Weights of a small mixture-of-experts language model, trained from scratch on English Wikipedia: vocabulary 32768.
Below are experts of layer 5 (counted from 0) of a mixture-of-experts language model. Rows are named gate (a neuron's input weights, with its number), up (a neuron's input weights, with its number), down (a neuron's output weights, with its number) and show model dimensions 128-191. Each number is 128 + 24 x the weight over its row's rms, rounded and kept within 0 to 255. Numbers have three digits each.
Before each expert's rows: "comes after" lists some tokens at least twice as common just before its tokens as in all text; "raises" lists some tokens whose logits its average output raises strongly, later layers aside. This comes from a sample of Wikipedia text that the model never trained on. Tokens count by the router's weight.

# expert 32
comes after: " |", "|", ";", ":", " in", " November"
raises: "19", "5", "1", "18", "20", "6"
gate0:158153133128128140123118127119132111127130158131126166092117153145107094126131182154113166097160110109132153127116118152100143135154124083148136144169123109127122141140169124125140142088121115
up0:118148112127097109139106117139134104113114149089158138045144129101109080120126138138117137102151077135116114126143115140123112093134110118178091154155098135140155145115109144123166151077168145
down0:142154134142124088145115107094104122139134118131126137117141151111137114120087124139128122174133124142157131129107147118189104141166078095120148139110118115114110111175122157160124150090146115
gate1:125108146112100097119147157146190142125116151109154131127118118143137113122135088117077150071126113161103103145134166160132118117128119082185138122113110127138148105100146162141139163076121109
up1:097101191104099114103133117134121134158104105087184146135156117098169154179123094106078117106107118159114130106134184143132128138104160174116162148134207120150131138164115117139125120081133090
down1:159098124118141108129129149158138148124111198148073140128125090140103151152162117098073100107132164140122134108108117153071122124117093090121149123145129148140127120129142154130121156112142117
gate2:144105105125098094124149145140158135134103138101151103091142075134118103158087141115109092198129098163100118167155105117095106126139127154150113149152121151189126116163120176105111120141166131
up2:142110099137140090127129124137098154120117175117146037101152145135096050115147153147141123150143143160094116164132113120114111144132148173166134113117126169087103122104101115122147111127108148
down2:065128143139190138155094108093105100130113106134129107148120184153113159175092111152142118107123125141108121109127115095144108174171125144107152143107142130113118160139099115110107122121081102
gate3:106139153164086153139124149118132141128168139118106148156150154134098105156133111146132129148121092128149144172181099141064139086123098130161137160155141116144110148138116120157101126113174142
up3:119144166132073148132139161146153109115103109142155165192122120132105078140150145138126087123080114155120113119152134126159104080115119132152153155179137115173137140143144127133138155118172123
down3:120134135108095128113000148042062161113111112143135153157141114146180126111117112127112135140156138136118139118133107126132135144131125144136144143118092115148106131157131164124150080141147097

# expert 19
comes after: "==", "19", "20", "===", "18", ".\n\n"
raises: " and", ",", " (", " |", ".", " to"
gate0:133151133123165132108139135155112100135121117100117100152094113105140086125111117128111132085182111116125115167103155108132125189111142146139161117111138130128143137136119121133117100127114138
up0:110123108106093121133156130136149118095135164157142132092136127124129167131111141138120173160119155128117119149118124138110094170109095143129095144131084096083103126165132127121130103131144111
down0:158182112106119126140121126184121103120128154082149142079175103117168146128151144121109135114136176112118148123134142122118119155122180199160127140122159149132144185118149149124140088149084126
gate1:138127139082062141163145149117094164163142150140116129133129141089089121138108119083129109104152184157152135158156116163113157147105095170124141119120098104124091103133136153144143107154163152
up1:109106132205129137074147103143160121097119163150093130077129129117123110145174162114148118132114146180120089148139131138138084093122111084146137111154134139129126161121117108081114139107170147
down1:155147133138115128117150148138134099108111098130102137101123137090131139095127124116096168088124093120120111155090160140098107137164171130105105126150125107119117130127062163119102118153101130
gate2:099163109119145095130114148158136114184149097111156109129168106128113147090104107146147139083113113153143105142124148207108116116170148165116154085062086133108135125108103129141117108118139131
up2:109091141140175183126130115105121133125100148156135120111120102132159107111091087137113119163103084147120133116165160140090112152065141124104107129157125113081128159160084149202148114164121156
down2:141103184074108110142118064103075135133093112120119166160111124174116125129131106153122100127105145150141112107122150107119135131122122133130115166140153130101118118126134111087164129147140145
gate3:098171091090149128156160174130110116121138145142160128103142120147137140133099163148135111118105076119120115152114106124126146109140134128145126138179106145126088132130144116125115126113106140
up3:124133102106171139119164132142141100094166105160112125088153081127134172156098140157116153155089098124144154154155088150104148116093108168171171139131120126129082096122084171163107116138123137
down3:069132094124139125142106130138123136163181138096186122145202107116098137128093119188135172118117136161145125126124119093075117087115142137111166096102099148196119080107117174127117106169115164

# expert 3
comes after: "\n", " |\n", "20", ")\n", "19", "0"
raises: " was", " is", " has", " took", " takes", " does"
gate0:162152142081153115099121141140157111152153111119148087107106130112144091097146169096136117138100142113155138128121129101166141092098135175117149123105164106103135123148145142082148128089098171
up0:139108113100118168142177154184128163125105155113155101176128107121123133124129133124144136166131124130106169137091143145140083112109080114128126104102123128129132129145132124119137148107154135
down0:122163092110123142159124156080134134125122105147137105124100129136110149107113126145151140122107108093093154138157125122172130128118139193104135157123104152089141154127092160140137175145140154
gate1:140135157118123121162134130126149156140128150104143104069115116151115156138105108129127137122102145172132096141165135132137130136142128131161123126099201170126158135156149125118092139132131149
up1:114153166121115097126080116085104144135139090122107103103120174102101128088101077164115113146113148131146127118173089126112138112131149146143171160150149147138151078156126133115102118126094148
down1:112140146117139121151082146096108140111109124122157121132079129057124153076114116133110139101129099120127113147082123133100126158100089095109146132115121138130126133109133152099093160140143089
gate2:142107165146140138105154166156127159102109166156140139160112104124151154133132107159128169145190133126128105147075070121116083174093117109132125103159147149120135119164125110124148127160124140
up2:133130129134129114135125129153133089155128126156101151120173147106161129094102153149111172159114164130169088124110097110158153075129128143128174100170128139082125140128061142109155149140122122
down2:157132142096093095111118124153164109160141115113141086150093131133138142175070099128131120135125150140109141120186108148147136146092138136105140116130135156139119146078148098099136110122114107
gate3:129149113165152134119121144161102128125139153115114126101144129102108112119116133128113084170115113148145136150157097132149091086160104169147109109201119090123177149120158103121122134111144134
up3:133117137135105129126166165150130134086135133117115162138112134143142134183164154148127142082173164104096099149137181127135137110127148143147175182143138134157127121109110156103177112096121081
down3:134169122121132119141167170148139106144109146132161116094133140071126090125153209140126126136111125161147092117140114141153075094110102106133205116105094183129172153141097100150133128163118138

# expert 16
comes after: " of", " in", ".", " to", " for", " at"
raises: " same", " place", " result"
gate0:120131100125163137138146136136146122114107146096168113134139093126097102111145127166121097074132092140113147129124147169089147112151131134128134137099130153137091102113157070152159118189145112
up0:149129144118134145117144158134092181108176142154159113141146119107097147169140147175101149148137108205128103151102155159122144147165109117106115102140118140120106136127152107079121113126129118
down0:154136114117122126109174136173143120122125103138124163115119126107113121139106162088129102101173135133094161077141122104157098146143100124142136153132128124126090150156127116130108100117143085
gate1:166157158135151155085121159129127145172112162113144151102108095121148092153117132170132097125144103154164097180154118138118128112146122157075098176142137180168141138136142125066155136156162136
up1:082102131150101099131124116108173133078147113158132157161077119126156146119150154150129145144091123138122074101110116129155165102166158105140110133101100093118138100159120136127113150105143148
down1:145182137063131109144156109148126120075146103155126129130151140131145130115094143141169125139136125148154150138109067126126142132104108177120167100149132163095134162122135145146137132128115093
gate2:148114135113150141106144111118112104128113141130146133134129119147118094135138123153152117111161147161151104120087116158144102127160138116101085113105153125108169124150174121092094124128080160
up2:123153167175084106161135118112142116149160124115132100105128139089112171156135119140086156083133087114131154085179133103137161099065124108126138197148119092179155138143084120137104137108167136
down2:107152162131129121141126131089129147150151104105098137130138167122132110131097071122158119150108138105125159115126154048093133127136143116115142097125140122114105170104114099154144114100100116
gate3:104108119113146095124149148166085118153102179127129136107124158125137153164110154165141134098123111118081120108144157105121134122131100116138140148155144141157110173117142100125144123145134137
up3:132151086132130163115094128096149113103063099181086127153106103128147131098124153125149084147168141111160121083141112160147114124141152152096058130104107114129095099165129166116135128103100130
down3:166130172137134170094079100120131137161131136114111125139111122136170131096091089135128101150136119084090155136099150148092156181154121096115155103124118149113152141081096163146115147118130107

# expert 13
comes after: " ", " (", "|", " on", "–", " as"
raises: "-", ".", ","
gate0:130148151151176095098134134175133150128118156133126099132109115177153149130160150126112149107104121131135145129141127161137125108118134107142142169116147136123130151123136069135108143134149109
up0:088116124131135127118147101134111098126111115120107129164117136149116154092112166087145097096101152108117134164110115117153100116154118122135175129172141105095090149139143122107124086126153109
down0:115117091173149164137113146177112106157119114134120104105125096140144123125120159108180146099108119134125108139150103094123149160138132130134135140135168149184169124150131159127130122152125113
gate1:156126160109123147133148144155132119156111161112126123117102134166151109129099116110126141141089169151127132113139152142147103096148103135129164132108159106147166129132130170150127129105164135
up1:123118154167125101117100114109102143140102117158111144175130123115104125137177113137151150129097117143130105103107113135161140167115126123157136125087134145057129095112143100135084131151104114
down1:132091130123133134132125126090125109105132137111120158106092102113098128156096066165119100125120103163159132159109171115119132153097153110156122141133101134098134105088088115154118174158113101
gate2:159147143167145120134153152173143070185138105097128177123118138091149130140123094191125097069132125119147156106112124106162132138126166125114123142110118128123179126116095147107140135113144148
up2:074146120128141114102132119118068137101104103080151102144070147136111144082086108130163112144144128106118150107129099180137123103121155159120126148078111152112149130126097165136156114131119132
down2:140104134127135140121145104157120117129142149091122106124145162160144189131114114159127108156162116089120117162127126102096127122091109140138080104117110099127129118159098127140138133096165095
gate3:160119122108101084136160121128094107136151133081138085140145102106124127133122112114096155130175126148100152105153113118081115142160123138122135102106113129101106155078127131137119107090166140
up3:145126148129134146111097133122159130086141127175124163134131134136155123097131120148135153109091164142136153168155107135148155132101118111141110156133110102144141103176103105183145144155110132
down3:147120147112150133124130122136134111139179165133078147082112128132116121101157143144136123113095107143091156111093200124132128167094103117114150130130141155148114077103090126127128126128132107

# expert 47
comes after: ",", " |\n", " and", " he", ")", " He"
raises: " the", " its", " a", " in", " by", " their"
gate0:133116133065142110111150162154129107141127127125176134120147102121135157145143114128110149152118111142093142113139108132106146157123086163126121121132131116157141128138128134103097158101136068
up0:151119127115117130115141143127147163153115151128167169149150116131152141156112113149146115131116126162162143125154126126148141110130121162127109173139117116127143108095120131096138148106163109
down0:109115126140122131086131147090110137116153135141119121163127077120103106095100160132139070120138149115140083120119086159166113113119114106109118083128123148124147155123105099153132141172140166
gate1:119112132115154140082142130153172094110104120093099118143140088165144133126103131138114087100116127120066095106133133132133113128115122100168150120111158166163120117167138116131132143100124128
up1:117117133178164094138114092108179164146107118136146126148116132131129091122138103177111109135111126171100136150149106084135117177148156112107132172118108164158124106122108172141125172162151125
down1:138108093146116151143139105122140109052137136156131148164138140114100145136133096105148148145107121161115103151117145142109104123113113112142112111131119113131095128107105197083122138149172095
gate2:146087117092144187107169172172106118139122117115161142120171141141075107140102148143129156121128174128112123127118101130126104138163148144125113088176136151133115136182128098097148111108145122
up2:070122156113142139133097114127136153124140143116082119130121141110160099148116113129128138098095133112103128108077165124124113117144138095124186119187148070123117095155116125103151119135151123
down2:129150104089113066115103132135151156128132171110115112121119130136151106099135089105115155083123096142112121151152158162124127141135145131147152131162126109130124113102113130146130130106079131
gate3:160141091148115086143130184128167119152176118150104138182138120138115121088136141089127120126147129151103140133159138143119132135172134122088154118095150116125147123118133142136156148108086141
up3:154182104145160130110130111129143082153133131066125145122079122142131108129123146144127110164121129152104148112168122138098128119118087141116158110132099162181122150131158124097153135112132137
down3:079172141131136148109105121086152151166140162090107100103138118163098131152137134091118137133141129181141120071140150113140140143147074152117119104112124083097110159150156175194149095131137099

# expert 18
comes after: " |\n", " was", " a", "\n", " were", " is"
raises: " was", " in", " ", " with", " on", " and"
gate0:133102174163138144132140130141135146077137149116116184159132168133114119129110117123137117133119143139119167074123137124161111151118106110118113147133138145117134156134135119166122095108136113
up0:123092142133145163168132089135175130135123098083114081130151182148082085105098116100159100141115124135111150122140128146127174101135114112141120101115114135141128111103043131132113095120117126
down0:146161081142120175111075114107140142118110097103145120130168087163132169109161127119102120182133145097116151095123114134138120104085090138063097153084110111137163142125147107113152095101164125
gate1:113132124074110134155121114131140144154152143114127121099149139091093142130100072092139095113102158118112151133125099150089151128114156130151105103132094129133120085138115181157133128097127130
up1:125142099144130090124125125142140140135100135117151129158130148129162123135148135116119079152084131151130107176138127148107108115107166132137140133116142141129133113103077149098143176128140138
down1:141152130103141113099113175128151151110107119103118135146146169143093138175185120146120153180115101115088129116137078152105114143158105119110137145115119123140126172119140118153095079108129135
gate2:161112124164147127164130086137090154153118129085115110124096143124141100134095072177167065160118154132114090111128118154141130124101133087164095141131126129083122097099122131113158114104159163
up2:109173154097124139122134116141182121120132134120113127070110116128070084131177127117108082076128081067126095096145141144185123146131125111117120101138104184160120123108164156124129127115124142
down2:098128088151114128091053162015163116154137120151137166142137139089109159098145136121113147109134089139149145126101083103117162148130150214134119123122097107115130153096154122143131115116170109
gate3:128136139125134067112142130125146177148121108129128086091077116149100123140100117120146136156140157147111125083095161115179093155120160127078152141134137131105137093146109168141140092114149144
up3:163100144135147122111141131117123117099141133104116166146139153138118128089172131158097097111147099146129141094102123135104113122149105099125136120111083128135124083111132089111113109156099137
down3:121123137148165101108132111158106114161144136116139127165096123163117137114111150149078120128134120152146098112123143077144163113142106117169127151206143164127107134143106131129130108153116146